Weights of a small mixture-of-experts language model, trained from scratch on English Wikipedia.
Experts: 256 experts in each of 4 layers, 4 picks a token, a sigmoid router.
Below are experts of layer 3 (counted from 0) of a mixture-of-experts language model. Rows are named router (the router's row for the expert), gate (a neuron's input weights, with its number), up (a neuron's input weights, with its number), down (a neuron's output weights, with its number) and show model dimensions 0-127. Each number is 200 + 40 x the weight over its row's rms, rounded and kept within 0 to 999.
After each expert's rows: "gets" lists some tokens that make up at least twice as much of what it gets as of all text. This comes from a sample of Wikipedia text that the model never trained on. Tokens count by the router's weight.

# expert 158
router,248,219,211,154,135,127,196,170,157,181,183,208,259,253,120,166,217,106,251,244,199,150,109,134,158,117,157,216,237,221,179,178,254,208,151,213,249,163,174,281,152,160,164,198,221,228,211,182,155,241,243,218,252,151,208,125,239,231,197,188,174,176,243,116,190,215,203,171,182,198,153,279,222,201,200,174,243,233,200,257,183,197,266,223,263,265,204,197,161,118,205,152,257,221,185,187,195,208,172,175,190,263,203,155,145,219,201,228,246,189,220,210,224,198,184,222,178,223,216,272,161,268,202,149,219,206,169,204
gate0,234,229,172,161,208,247,196,171,235,227,157,197,202,212,259,238,276,155,164,208,206,205,194,229,194,241,94,219,209,174,213,113,233,232,191,177,164,169,208,149,59,184,190,206,242,183,230,169,189,216,206,182,172,239,205,266,230,261,130,159,246,228,164,219,182,178,206,178,219,126,141,258,223,113,181,167,218,195,193,286,181,238,290,158,215,168,204,141,265,231,221,219,169,229,127,181,213,212,221,148,173,171,119,238,160,185,259,214,195,218,232,224,245,202,261,164,174,233,188,164,223,237,270,169,172,181,177,192
up0,203,252,241,232,198,146,194,95,148,155,196,205,202,226,217,185,237,223,245,220,199,184,179,196,202,98,194,252,137,241,211,166,208,266,206,174,200,112,171,248,118,212,241,190,244,160,229,202,253,247,241,163,172,197,214,223,222,261,162,178,172,192,242,200,209,195,214,179,122,195,251,201,128,217,165,121,178,177,146,172,178,224,217,213,224,192,199,167,204,185,203,222,182,226,242,181,189,227,261,267,295,190,209,229,175,156,154,136,124,219,162,263,237,101,232,215,171,171,222,256,210,184,188,87,216,227,164,187
down0,184,212,187,211,192,262,314,293,263,230,182,247,102,197,178,194,214,141,159,206,192,219,201,171,188,170,245,185,202,207,267,130,172,182,171,271,195,183,154,175,242,193,149,212,163,182,185,215,138,206,144,227,230,225,206,205,219,205,223,247,176,221,291,217,176,209,250,194,193,268,190,170,220,202,187,261,248,207,194,183,221,186,168,199,150,220,194,178,223,197,164,214,188,196,168,218,207,207,188,154,178,185,281,65,166,242,193,226,254,218,209,223,194,245,150,151,131,187,220,160,142,136,179,208,197,279,232,318
gate1,166,145,120,155,185,152,206,203,213,104,196,202,211,224,217,274,208,231,147,255,174,193,201,199,271,262,159,181,156,237,184,240,139,237,165,210,119,161,242,192,253,247,208,177,205,206,247,129,197,218,223,130,171,159,175,200,129,243,227,146,198,241,130,231,109,224,166,167,193,242,176,211,182,170,210,243,223,185,123,223,203,180,187,176,159,187,255,193,179,262,209,226,280,154,242,241,201,278,211,231,195,200,144,148,198,226,190,249,197,176,192,220,208,255,120,198,254,181,272,180,264,203,257,183,200,252,228,202
up1,244,156,237,239,273,204,203,230,262,203,209,176,245,156,216,115,236,197,253,222,172,234,158,299,178,203,185,152,204,163,161,232,191,243,179,202,263,238,312,199,167,213,151,237,185,193,191,212,251,233,211,184,182,251,197,190,122,175,234,231,210,159,198,208,183,174,171,193,133,199,254,234,240,166,275,229,194,145,201,219,176,196,192,294,220,193,165,279,230,223,169,151,155,226,211,178,229,137,279,131,264,190,260,226,249,153,201,203,155,251,190,201,124,171,249,202,211,139,182,137,171,242,224,174,144,192,222,218
down1,201,222,273,244,138,132,270,225,216,170,209,253,225,192,215,189,233,179,221,178,174,241,204,201,192,192,195,198,160,210,241,174,222,136,241,265,221,266,196,197,252,199,163,178,142,226,210,160,205,230,219,170,175,200,127,184,170,214,186,257,128,189,185,252,114,255,155,193,152,288,267,240,144,185,161,316,202,230,205,127,285,165,182,179,179,171,191,226,207,220,216,219,242,245,292,238,210,104,257,188,158,186,198,184,140,232,197,237,258,169,169,156,222,223,226,196,247,220,179,235,192,289,199,204,214,173,199,209
gets: " John", " Mar", " Al", " James", " Paul", " William"

# expert 235
router,154,217,193,262,140,108,179,136,215,183,204,197,242,163,141,162,265,198,200,179,138,171,162,122,164,138,143,235,157,196,149,158,246,204,239,232,239,200,203,216,177,172,209,150,215,202,181,185,227,236,220,207,228,187,176,192,175,257,281,259,171,178,191,146,225,240,211,156,145,187,153,209,219,202,228,153,266,221,244,262,107,172,207,227,186,221,171,161,218,228,208,228,187,177,208,165,150,106,183,209,159,220,235,165,166,208,170,224,295,200,179,172,195,98,202,271,173,188,161,252,160,265,135,130,229,214,192,220
gate0,123,234,180,226,215,252,133,202,240,166,220,237,159,160,178,220,143,237,212,165,196,210,155,190,169,158,258,175,148,269,183,176,238,184,211,223,170,196,209,167,219,248,232,152,254,190,202,148,192,212,222,241,188,257,204,223,157,224,202,279,121,254,190,234,249,165,223,184,248,287,158,266,246,166,240,260,209,144,230,165,189,165,105,225,187,244,160,229,230,208,250,238,184,101,124,205,247,170,239,218,167,210,221,156,200,256,214,207,257,165,220,179,209,177,186,208,206,178,176,202,206,153,174,111,239,237,162,96
up0,205,222,149,206,159,199,203,160,187,216,219,196,239,153,161,277,221,283,180,206,181,259,157,199,202,175,220,98,190,186,263,148,192,134,148,219,161,240,257,182,188,226,196,210,194,209,259,89,146,173,255,208,144,222,150,211,140,244,180,201,226,209,241,186,241,166,191,293,152,244,173,222,176,269,310,232,247,197,185,191,197,224,185,247,188,213,199,171,148,176,212,191,170,183,167,129,224,161,232,234,140,150,217,215,192,207,126,248,274,252,176,196,201,229,192,188,130,211,223,276,153,191,155,201,232,251,228,210
down0,245,194,255,179,178,224,223,180,112,269,212,254,221,232,240,190,199,137,311,164,161,169,244,205,186,196,178,209,226,289,128,222,260,244,198,166,176,223,142,208,261,177,222,228,199,114,176,249,177,286,195,203,252,180,181,259,227,236,230,216,198,178,170,181,160,187,187,194,234,206,237,140,197,227,185,219,132,231,208,271,204,167,267,248,244,219,250,131,242,224,230,227,208,139,281,195,213,190,199,140,248,191,234,206,156,182,221,201,253,235,251,184,270,228,171,255,265,129,221,168,155,180,235,189,169,194,197,218
gate1,176,202,191,166,151,226,116,202,176,238,172,283,282,182,227,239,187,186,204,262,203,157,176,119,153,146,179,133,169,235,198,180,133,176,214,173,254,206,184,198,270,192,215,251,90,155,205,154,233,145,204,192,221,224,189,200,124,231,249,255,177,193,166,193,241,244,172,166,227,170,131,236,248,240,179,226,184,217,170,214,241,256,166,253,213,257,205,247,241,180,208,177,171,157,152,180,151,147,174,235,187,142,267,189,181,161,194,263,200,187,129,202,194,292,210,214,211,137,246,226,252,168,183,215,129,239,203,195
up1,242,135,158,190,173,231,201,281,255,213,247,262,253,189,266,238,265,144,191,232,186,206,210,254,288,213,209,220,154,167,206,159,153,249,236,170,217,201,198,170,192,233,217,187,171,235,259,130,218,184,192,204,178,176,209,222,156,221,203,164,199,217,159,136,189,258,176,179,163,95,193,185,203,203,244,195,196,208,159,314,171,253,157,248,195,185,156,197,178,270,218,149,160,218,211,167,207,171,182,152,211,187,166,263,301,199,202,170,182,206,170,248,194,185,245,244,148,224,207,241,161,180,126,195,80,174,171,248
down1,232,172,175,184,162,209,178,241,234,175,208,182,157,153,155,198,151,158,166,224,207,218,230,294,218,259,252,196,189,203,111,244,227,216,253,241,256,237,177,245,182,188,176,224,313,238,182,194,189,259,153,146,195,155,162,257,234,194,158,215,203,164,197,225,184,201,178,223,174,229,209,206,213,185,195,294,189,255,152,178,164,195,224,169,158,218,233,187,98,206,220,179,267,175,145,194,251,272,240,216,163,190,194,241,130,150,113,222,165,180,302,189,272,198,138,146,160,250,188,217,137,224,218,220,216,201,170,235
gets: " pr", " term", " pro", "pl", " acc", " im"

# expert 228
router,213,219,263,175,101,81,216,207,200,163,221,185,216,188,198,135,208,171,202,167,174,136,157,158,141,149,144,174,209,251,219,194,254,197,233,216,226,198,171,224,139,157,188,199,181,237,151,172,173,255,261,212,243,211,178,188,191,190,244,196,215,211,239,150,195,255,255,204,187,172,174,241,226,195,230,221,252,236,246,207,126,185,251,168,219,232,268,136,233,200,208,165,219,189,234,205,140,118,178,252,182,225,236,157,137,216,186,236,240,209,112,141,278,150,175,269,198,246,127,190,153,257,143,212,210,181,150,222
gate0,170,138,233,232,302,210,292,185,240,141,251,128,195,192,222,207,222,261,261,274,189,232,193,195,154,280,221,176,107,224,210,190,155,199,258,149,197,226,173,158,180,285,167,226,225,219,165,204,179,178,211,227,243,159,194,140,119,206,224,201,172,293,206,192,186,209,143,167,161,208,219,231,156,243,136,239,181,245,151,200,202,182,230,205,138,251,169,202,204,237,150,206,227,157,210,206,255,159,217,222,198,189,122,240,166,191,213,210,227,124,216,214,270,225,190,223,211,195,136,235,107,242,180,174,171,206,219,196
up0,212,153,199,171,194,203,187,254,213,251,138,198,186,200,213,174,168,192,233,268,184,144,231,137,243,235,292,238,197,224,214,260,174,151,215,209,262,260,162,213,239,215,224,164,288,161,195,145,127,164,175,192,167,204,183,182,193,231,154,245,260,122,275,209,187,215,212,145,161,252,191,214,187,195,189,215,230,159,193,156,252,265,260,221,199,261,252,246,170,154,192,214,215,145,155,275,113,311,172,143,150,223,275,159,234,195,223,214,188,164,191,217,217,202,233,172,195,249,137,214,250,197,238,173,207,172,222,225
down0,260,217,213,198,190,269,166,141,150,194,177,196,207,159,159,291,220,172,171,286,190,231,218,205,185,182,165,226,219,166,228,142,252,278,203,93,176,205,278,244,205,232,217,220,124,226,249,155,187,265,246,190,177,190,167,186,183,203,242,243,165,163,179,263,196,168,180,242,208,150,219,174,199,187,215,257,213,200,118,212,142,233,185,147,140,209,172,234,159,177,186,171,214,130,187,247,213,236,143,181,187,234,148,222,226,243,105,186,183,110,187,188,214,236,208,240,227,140,227,266,209,245,197,142,262,151,225,222
gate1,240,154,234,155,186,160,239,245,269,168,168,261,195,157,245,147,156,136,145,211,235,169,242,252,193,258,170,216,296,123,185,238,216,209,208,200,201,169,256,246,150,224,176,288,272,251,232,160,185,249,218,206,251,243,157,211,242,182,156,231,178,222,185,232,253,118,211,244,202,189,199,255,178,212,217,194,142,260,223,250,125,137,225,137,196,216,153,244,168,201,149,267,188,155,201,207,229,204,228,236,208,237,224,161,157,264,203,215,173,194,259,205,152,185,173,228,268,172,171,199,154,242,203,235,180,182,134,223
up1,98,252,210,215,172,220,221,199,263,207,139,131,174,215,156,213,220,207,256,205,231,243,250,146,202,155,229,165,226,128,167,163,287,149,200,162,185,154,263,221,110,185,144,181,174,198,199,200,180,165,163,199,145,233,281,248,234,241,199,180,245,255,175,235,165,215,230,172,149,254,218,200,229,178,219,182,225,183,145,249,248,232,180,206,220,266,176,232,224,201,273,204,176,143,192,217,123,213,219,172,199,244,219,264,120,196,233,192,132,235,163,200,163,222,124,228,215,126,216,217,111,205,222,205,208,192,159,249
down1,196,237,158,132,150,112,184,123,227,154,237,175,202,195,186,143,162,204,209,234,194,222,139,366,236,187,185,219,254,218,231,214,244,273,184,158,188,202,157,245,196,242,177,219,181,194,192,234,159,173,178,142,204,267,234,172,242,231,166,206,226,191,217,266,199,163,108,208,180,213,220,253,175,217,163,157,166,212,171,216,135,157,269,266,218,212,182,253,227,132,133,209,194,313,222,207,176,174,191,153,183,210,194,215,160,216,151,180,142,150,220,206,185,163,172,161,226,231,209,207,159,152,255,215,175,224,179,208
gets: " f", " F", " com", " det", " fre", " we"

# expert 200
router,212,272,274,198,145,64,217,192,142,118,213,200,214,217,220,162,221,154,210,195,157,125,145,168,166,164,173,167,226,279,248,199,254,180,166,234,236,206,155,241,177,181,224,201,198,218,167,176,188,229,278,214,254,177,190,191,228,181,227,188,207,203,225,193,217,228,236,209,165,147,170,226,236,208,224,196,245,243,259,205,137,175,251,165,234,233,302,165,252,143,189,171,220,216,248,178,148,163,147,230,187,207,236,185,162,205,171,248,259,213,144,159,262,136,171,243,176,273,131,207,161,279,218,176,231,189,206,198
gate2,234,186,265,175,153,173,138,171,216,127,271,135,204,218,147,247,225,200,215,216,182,118,167,222,211,225,207,244,217,247,198,115,233,188,176,219,155,190,206,146,214,135,212,173,260,172,192,266,244,172,274,138,214,193,190,178,173,169,219,209,272,262,196,183,216,219,153,132,155,195,239,211,173,162,216,221,235,245,261,223,171,207,227,206,178,241,179,200,186,191,233,130,191,245,184,156,125,293,205,217,257,174,215,311,286,232,236,237,187,213,176,153,165,240,194,157,169,169,265,158,193,133,206,208,185,232,199,145
up2,179,227,161,135,202,172,266,230,169,176,201,184,255,175,154,241,221,183,193,287,156,226,185,226,147,152,204,252,170,206,223,126,205,210,180,187,184,248,140,148,237,259,188,177,312,202,279,197,146,183,211,224,184,180,225,180,207,191,242,142,206,243,164,204,244,110,159,231,169,154,228,101,183,169,225,180,211,153,239,177,269,192,165,209,155,136,217,146,183,187,171,172,235,163,223,256,192,197,122,217,254,182,191,146,222,164,199,266,277,214,213,239,221,199,167,158,188,148,174,150,194,217,130,210,246,289,202,201
down2,264,228,156,254,150,176,244,201,217,140,184,115,210,278,114,157,180,244,195,188,245,244,215,189,203,177,166,188,171,171,140,252,224,195,191,307,256,218,187,246,239,130,196,155,191,223,138,264,215,166,182,144,165,206,254,145,190,201,214,213,236,164,155,191,172,142,208,177,288,182,219,139,209,235,247,162,251,228,164,156,235,175,179,241,171,229,152,212,224,262,155,153,207,228,178,179,282,239,155,245,254,127,162,198,228,181,232,302,190,184,200,233,185,196,177,200,190,176,176,260,189,241,205,206,195,196,140,179
gate3,270,84,205,221,198,201,150,179,127,174,210,252,207,189,166,273,200,227,187,156,289,217,162,181,223,202,123,274,191,176,186,132,157,223,253,212,207,204,237,257,207,256,212,249,265,176,150,223,212,191,247,206,248,271,217,181,178,195,203,241,252,196,272,154,163,195,191,169,195,260,201,206,156,223,253,213,226,228,216,240,224,230,166,208,230,169,280,223,207,198,171,177,186,180,244,296,258,290,171,183,230,204,216,255,211,180,151,210,221,234,208,211,135,191,164,232,202,112,190,153,209,157,179,270,265,171,214,226
up3,177,219,205,220,195,234,157,218,201,258,193,247,233,238,206,157,241,129,290,195,166,223,206,129,201,209,172,238,134,199,236,154,138,156,201,175,121,141,216,140,284,245,168,215,154,215,192,144,280,198,248,246,261,102,206,137,222,255,160,210,184,211,246,70,182,222,237,193,217,171,173,148,246,207,167,166,227,181,215,192,238,237,181,202,238,198,168,175,171,150,207,195,210,204,233,240,181,197,241,225,233,285,236,284,253,212,170,211,226,260,166,205,246,152,221,190,244,173,239,215,209,184,231,188,216,222,154,247
down3,223,227,169,179,219,169,202,243,191,145,171,251,219,192,182,239,138,132,248,238,176,261,173,227,259,203,221,249,198,189,188,212,223,180,187,159,220,155,178,239,150,235,192,215,211,212,157,245,242,232,119,248,229,159,172,237,205,152,266,234,187,199,207,264,123,237,164,176,182,206,176,184,212,206,202,228,139,330,146,286,213,123,245,175,118,148,173,211,214,170,215,188,202,167,199,143,175,184,220,189,222,254,126,294,205,214,241,140,264,194,229,201,193,221,204,242,125,244,236,189,158,200,265,212,191,186,170,282
gets: "\n", "|", " |", "°", ",", " aircraft"

# expert 22
router,173,327,246,219,135,170,195,203,143,202,234,227,278,183,183,165,203,153,220,209,223,156,127,106,141,136,186,224,213,249,230,191,261,199,185,226,300,201,125,235,170,184,185,225,224,178,88,212,149,268,264,217,227,161,195,161,226,181,202,136,181,207,182,194,244,264,220,225,188,213,180,182,244,168,189,139,218,260,178,244,189,163,216,201,251,256,227,119,191,143,189,146,224,229,233,134,129,233,193,207,226,248,234,168,175,210,219,213,210,256,173,208,222,163,212,208,154,250,223,171,178,232,221,188,198,169,217,209
gate2,206,168,218,166,203,219,242,174,209,246,257,218,216,179,292,186,234,153,185,180,202,207,279,235,203,224,158,246,189,205,233,119,156,229,217,193,192,187,164,88,271,189,160,152,219,205,163,155,189,208,214,190,161,181,153,182,179,137,185,170,211,225,217,154,183,160,196,172,251,220,175,159,215,208,230,219,212,190,190,206,259,185,192,198,107,167,241,212,240,220,169,226,192,152,172,211,243,239,171,192,185,185,179,187,302,242,191,223,179,102,324,154,111,168,263,197,187,230,261,283,189,199,172,214,115,155,138,180
up2,163,258,168,254,230,181,215,198,197,207,173,213,215,127,203,180,225,197,213,143,244,207,246,225,136,204,292,177,148,192,146,260,174,155,200,199,161,183,166,146,172,234,175,206,243,163,188,95,225,225,200,203,283,242,306,194,176,226,148,112,228,138,201,231,242,213,251,152,205,177,198,223,171,178,223,213,141,123,196,191,281,258,222,186,232,169,187,260,194,237,204,232,224,176,155,217,165,189,270,277,264,185,214,152,215,179,230,217,147,165,276,173,183,269,186,206,200,178,262,253,255,196,195,170,173,215,222,165
down2,225,221,167,259,174,219,152,199,188,194,299,193,251,264,201,186,173,216,189,195,220,116,198,136,237,195,190,261,182,278,153,195,210,243,107,199,250,212,215,269,224,181,263,194,171,196,193,202,182,165,202,204,228,203,134,233,236,221,241,287,160,213,167,147,184,226,173,267,232,217,276,131,234,213,200,199,195,148,202,226,236,189,253,230,246,221,178,202,201,147,225,161,147,172,212,195,240,216,231,208,236,227,229,239,223,262,201,155,254,229,183,201,164,95,240,250,197,214,161,235,101,221,199,217,178,234,113,285
gate3,204,239,163,144,194,161,162,226,182,253,287,229,187,210,186,305,207,236,230,235,185,238,227,164,215,149,230,212,253,204,152,171,181,208,176,202,255,279,199,256,194,152,134,187,228,234,126,186,228,268,273,230,187,219,176,262,166,176,222,193,200,207,201,141,255,193,208,194,215,215,149,224,187,168,142,295,264,223,208,144,216,267,139,210,237,297,261,144,133,191,200,183,183,209,261,169,246,267,196,218,247,198,155,213,197,220,222,197,169,165,218,294,230,181,164,205,284,196,226,178,240,169,217,166,199,164,221,229
up3,192,225,223,189,222,185,154,210,202,137,290,222,191,163,186,191,190,255,163,217,174,231,112,177,187,224,156,195,208,205,207,221,187,172,182,218,265,204,162,128,203,265,256,211,252,148,141,242,136,241,216,202,131,192,217,210,230,173,174,275,170,240,183,95,137,279,189,240,228,186,155,224,172,131,227,212,189,199,198,163,184,232,136,183,131,200,217,152,219,157,219,304,268,269,216,223,233,232,171,212,196,196,170,188,185,96,213,215,274,194,261,182,168,178,194,175,219,229,206,113,221,239,150,172,239,228,192,230
down3,216,204,179,279,180,204,182,202,207,195,221,273,211,148,185,166,181,187,106,259,211,153,216,151,155,156,226,195,160,197,245,175,151,209,223,184,257,203,179,226,233,132,204,148,180,201,158,187,185,238,202,153,226,194,228,140,138,286,131,169,122,206,227,209,235,199,262,198,203,177,258,250,188,178,181,168,246,219,197,236,172,262,160,179,250,216,203,232,274,245,171,164,150,219,259,248,202,209,201,139,235,167,193,89,264,243,311,205,204,249,230,216,213,256,231,161,223,213,212,152,182,275,190,190,255,161,219,151
gets: "ou", " Al", " Gu", " Mar", " El", " San"

# expert 87
router,204,189,210,260,109,146,137,131,220,173,221,173,255,194,145,162,218,212,231,173,177,225,161,126,175,91,156,219,213,249,197,178,310,227,176,280,191,183,113,198,160,181,179,206,217,198,184,202,233,204,217,214,251,214,220,215,227,155,290,224,229,168,218,217,246,292,243,176,186,231,211,258,187,198,254,190,267,221,226,266,207,191,274,218,217,227,246,149,236,150,228,213,204,158,185,221,186,132,216,205,173,228,221,155,184,181,230,228,204,241,189,197,232,101,131,251,223,224,160,224,129,233,181,189,227,195,165,186
gate0,211,127,170,220,150,217,243,210,202,181,190,173,214,181,217,197,217,132,275,145,182,231,163,184,235,171,211,188,188,162,207,164,227,258,187,209,188,208,146,188,231,229,145,196,206,244,189,164,234,281,171,252,238,212,142,169,174,244,264,229,248,125,260,193,210,183,304,242,175,185,189,174,221,219,175,176,241,128,227,259,275,207,148,173,222,202,235,152,191,254,233,136,199,173,192,209,195,249,203,234,227,185,206,201,212,169,196,193,295,242,112,226,193,207,273,191,159,142,174,325,189,116,192,133,188,225,186,146
up0,190,198,145,152,199,211,241,157,198,165,218,239,179,161,219,231,183,237,120,151,206,156,265,203,152,262,239,201,162,179,181,127,178,223,180,216,271,156,174,273,205,171,127,237,203,211,161,206,170,222,164,183,250,197,180,185,289,182,167,114,203,164,254,206,258,246,226,220,221,222,183,258,277,217,216,145,273,277,172,192,226,213,212,190,193,180,272,238,130,175,215,185,241,174,186,216,243,207,235,198,147,193,204,194,298,220,142,205,291,187,158,127,183,134,203,175,204,183,215,248,192,141,206,196,234,135,157,146
down0,222,138,193,162,133,278,134,180,183,178,226,129,155,201,265,208,162,131,226,155,208,181,143,175,165,147,213,235,163,168,174,215,252,149,207,195,186,153,222,216,181,246,140,175,248,189,193,147,188,260,132,193,256,210,162,121,201,229,197,227,278,210,170,236,186,250,176,187,238,172,173,254,307,231,236,201,193,220,242,242,264,215,214,212,207,196,177,189,255,200,257,197,178,190,170,159,141,177,148,176,204,179,182,273,177,271,238,193,253,274,160,222,181,179,231,143,184,271,229,215,186,138,145,185,201,216,151,129
gate1,227,236,267,211,207,134,248,84,240,219,214,179,281,141,156,206,153,239,154,154,170,204,192,230,191,117,161,211,226,198,189,307,271,274,122,186,199,235,200,199,245,176,194,195,185,236,160,261,122,235,209,189,190,171,174,180,226,146,246,160,244,226,229,239,251,210,180,237,147,225,219,172,123,205,216,206,226,178,212,221,220,237,137,199,220,255,264,149,283,111,190,244,155,212,214,179,273,159,207,218,184,170,136,196,202,192,246,221,204,167,246,243,225,243,252,178,192,240,194,222,213,218,227,180,219,209,201,219
up1,241,158,235,209,153,186,119,176,245,173,85,148,170,159,183,180,229,193,168,127,223,194,151,198,227,212,271,201,193,241,162,180,137,239,173,224,216,257,254,154,160,248,160,197,164,267,237,203,145,232,148,175,240,210,234,185,199,198,141,133,163,212,148,233,268,266,246,196,223,153,148,201,190,201,132,199,232,222,260,158,205,222,172,178,179,238,169,180,222,193,228,221,111,197,143,204,156,199,266,188,178,233,241,142,272,205,185,148,173,199,233,280,169,211,195,242,237,175,133,226,223,230,202,127,191,265,216,212
down1,214,187,128,200,209,232,199,205,138,165,224,200,280,153,275,205,190,214,170,225,228,149,160,183,225,221,272,156,240,234,136,167,219,228,202,238,159,186,186,292,265,178,194,201,199,245,125,145,212,195,263,264,211,187,183,238,145,248,233,183,237,181,58,232,188,200,194,186,242,156,290,237,183,275,179,150,164,177,151,187,289,170,243,219,211,186,167,293,239,225,160,213,246,195,187,196,223,202,202,236,249,191,164,194,201,247,194,206,189,239,186,199,156,149,162,158,228,176,267,199,142,214,172,235,194,218,168,151
gets: " comp", " dis", " res", " con", " rel", " end"

# expert 205
router,174,239,254,257,135,110,176,170,153,144,186,150,262,205,163,165,234,140,237,200,226,147,150,161,177,91,148,208,209,245,219,156,270,108,175,176,203,269,187,247,187,175,238,178,179,213,163,186,217,257,234,180,248,204,240,190,226,130,203,160,232,184,167,168,194,305,240,185,231,184,181,270,206,206,199,153,198,243,251,242,172,244,271,224,237,220,288,129,193,112,172,210,162,249,171,197,179,212,184,210,201,214,254,229,186,217,192,205,245,228,199,227,220,121,215,202,231,209,232,165,172,224,224,170,224,175,169,173
gate0,221,206,237,142,229,212,199,105,186,204,177,187,220,213,245,137,167,245,265,285,237,179,250,183,248,158,218,195,244,211,230,228,234,133,261,180,177,158,207,159,167,194,216,141,113,145,222,142,173,295,199,152,249,244,175,213,166,245,184,158,244,184,210,162,264,197,262,154,255,142,184,167,215,200,180,182,189,192,202,247,197,236,247,188,227,149,217,180,164,179,224,108,204,281,210,224,239,254,201,244,157,162,205,261,173,202,188,156,246,160,269,220,220,128,206,251,250,182,172,216,156,202,213,252,182,166,127,208
up0,254,226,153,174,256,209,175,243,214,187,150,206,241,133,211,160,178,217,179,181,158,165,191,229,170,197,251,169,178,148,163,188,181,258,228,204,234,173,153,216,190,172,211,231,123,229,268,207,212,180,174,187,176,205,167,194,176,133,190,245,146,202,155,222,136,256,207,131,221,169,192,257,153,159,220,225,216,242,259,219,201,253,189,178,260,205,178,207,184,246,203,171,122,253,233,141,187,107,189,195,140,261,235,198,175,181,205,205,206,258,246,252,124,269,202,174,248,213,208,176,154,183,277,91,256,132,144,129
down0,169,180,200,212,170,185,213,162,242,165,302,220,209,240,166,251,197,153,100,214,196,162,150,181,239,283,204,180,206,149,205,258,172,140,265,205,229,246,210,222,221,175,259,202,201,225,195,186,157,165,192,122,227,312,242,239,218,219,254,157,155,222,220,210,140,208,140,201,265,210,202,196,162,182,212,240,205,303,161,209,171,256,177,224,222,170,179,242,231,161,167,187,271,192,171,191,176,241,159,124,223,144,275,193,260,177,148,311,215,156,217,208,189,211,207,168,188,174,183,218,199,193,252,241,169,175,165,159
gate1,200,174,266,229,171,174,216,233,151,215,89,158,278,169,263,224,252,224,202,251,228,221,186,191,234,161,224,225,157,161,171,171,210,163,118,170,144,216,171,237,230,131,181,267,222,245,184,190,186,206,306,216,202,228,190,222,194,243,143,135,163,193,167,228,164,148,241,143,144,225,199,209,174,231,187,255,159,187,256,230,205,182,258,204,213,210,257,245,201,217,165,195,164,188,197,178,123,283,215,167,220,126,188,255,187,160,238,173,211,161,246,213,222,166,209,242,231,212,159,163,201,117,259,156,205,296,199,168
up1,219,130,213,175,219,180,232,185,205,243,228,131,177,223,193,183,242,145,243,187,132,203,200,148,92,197,255,250,158,165,182,187,190,158,243,223,208,219,191,155,167,195,200,212,216,169,213,241,244,167,156,241,238,241,148,186,238,99,191,174,283,215,182,195,134,133,182,217,202,233,182,212,171,190,181,201,178,130,143,185,215,175,264,193,157,152,65,157,261,207,185,149,150,188,189,152,241,211,208,262,150,175,258,209,117,183,212,229,214,225,193,179,209,218,169,173,174,119,239,207,170,226,208,302,182,156,186,220
down1,229,235,212,264,196,191,227,184,181,182,190,207,184,145,214,172,164,161,244,268,216,194,211,137,135,113,231,209,160,199,251,219,178,146,179,161,248,216,239,222,251,199,245,158,184,189,237,146,212,181,222,71,240,170,287,263,181,118,167,197,204,184,252,214,219,227,303,154,258,151,189,251,149,213,183,183,158,235,151,140,240,194,188,220,250,206,144,251,141,195,239,211,240,205,235,238,238,247,223,215,204,219,246,233,238,114,273,176,185,210,175,263,208,197,218,175,244,193,193,255,196,184,210,121,184,191,155,198
gets: " Ar", " Bar", " St", " near", " Air", " located"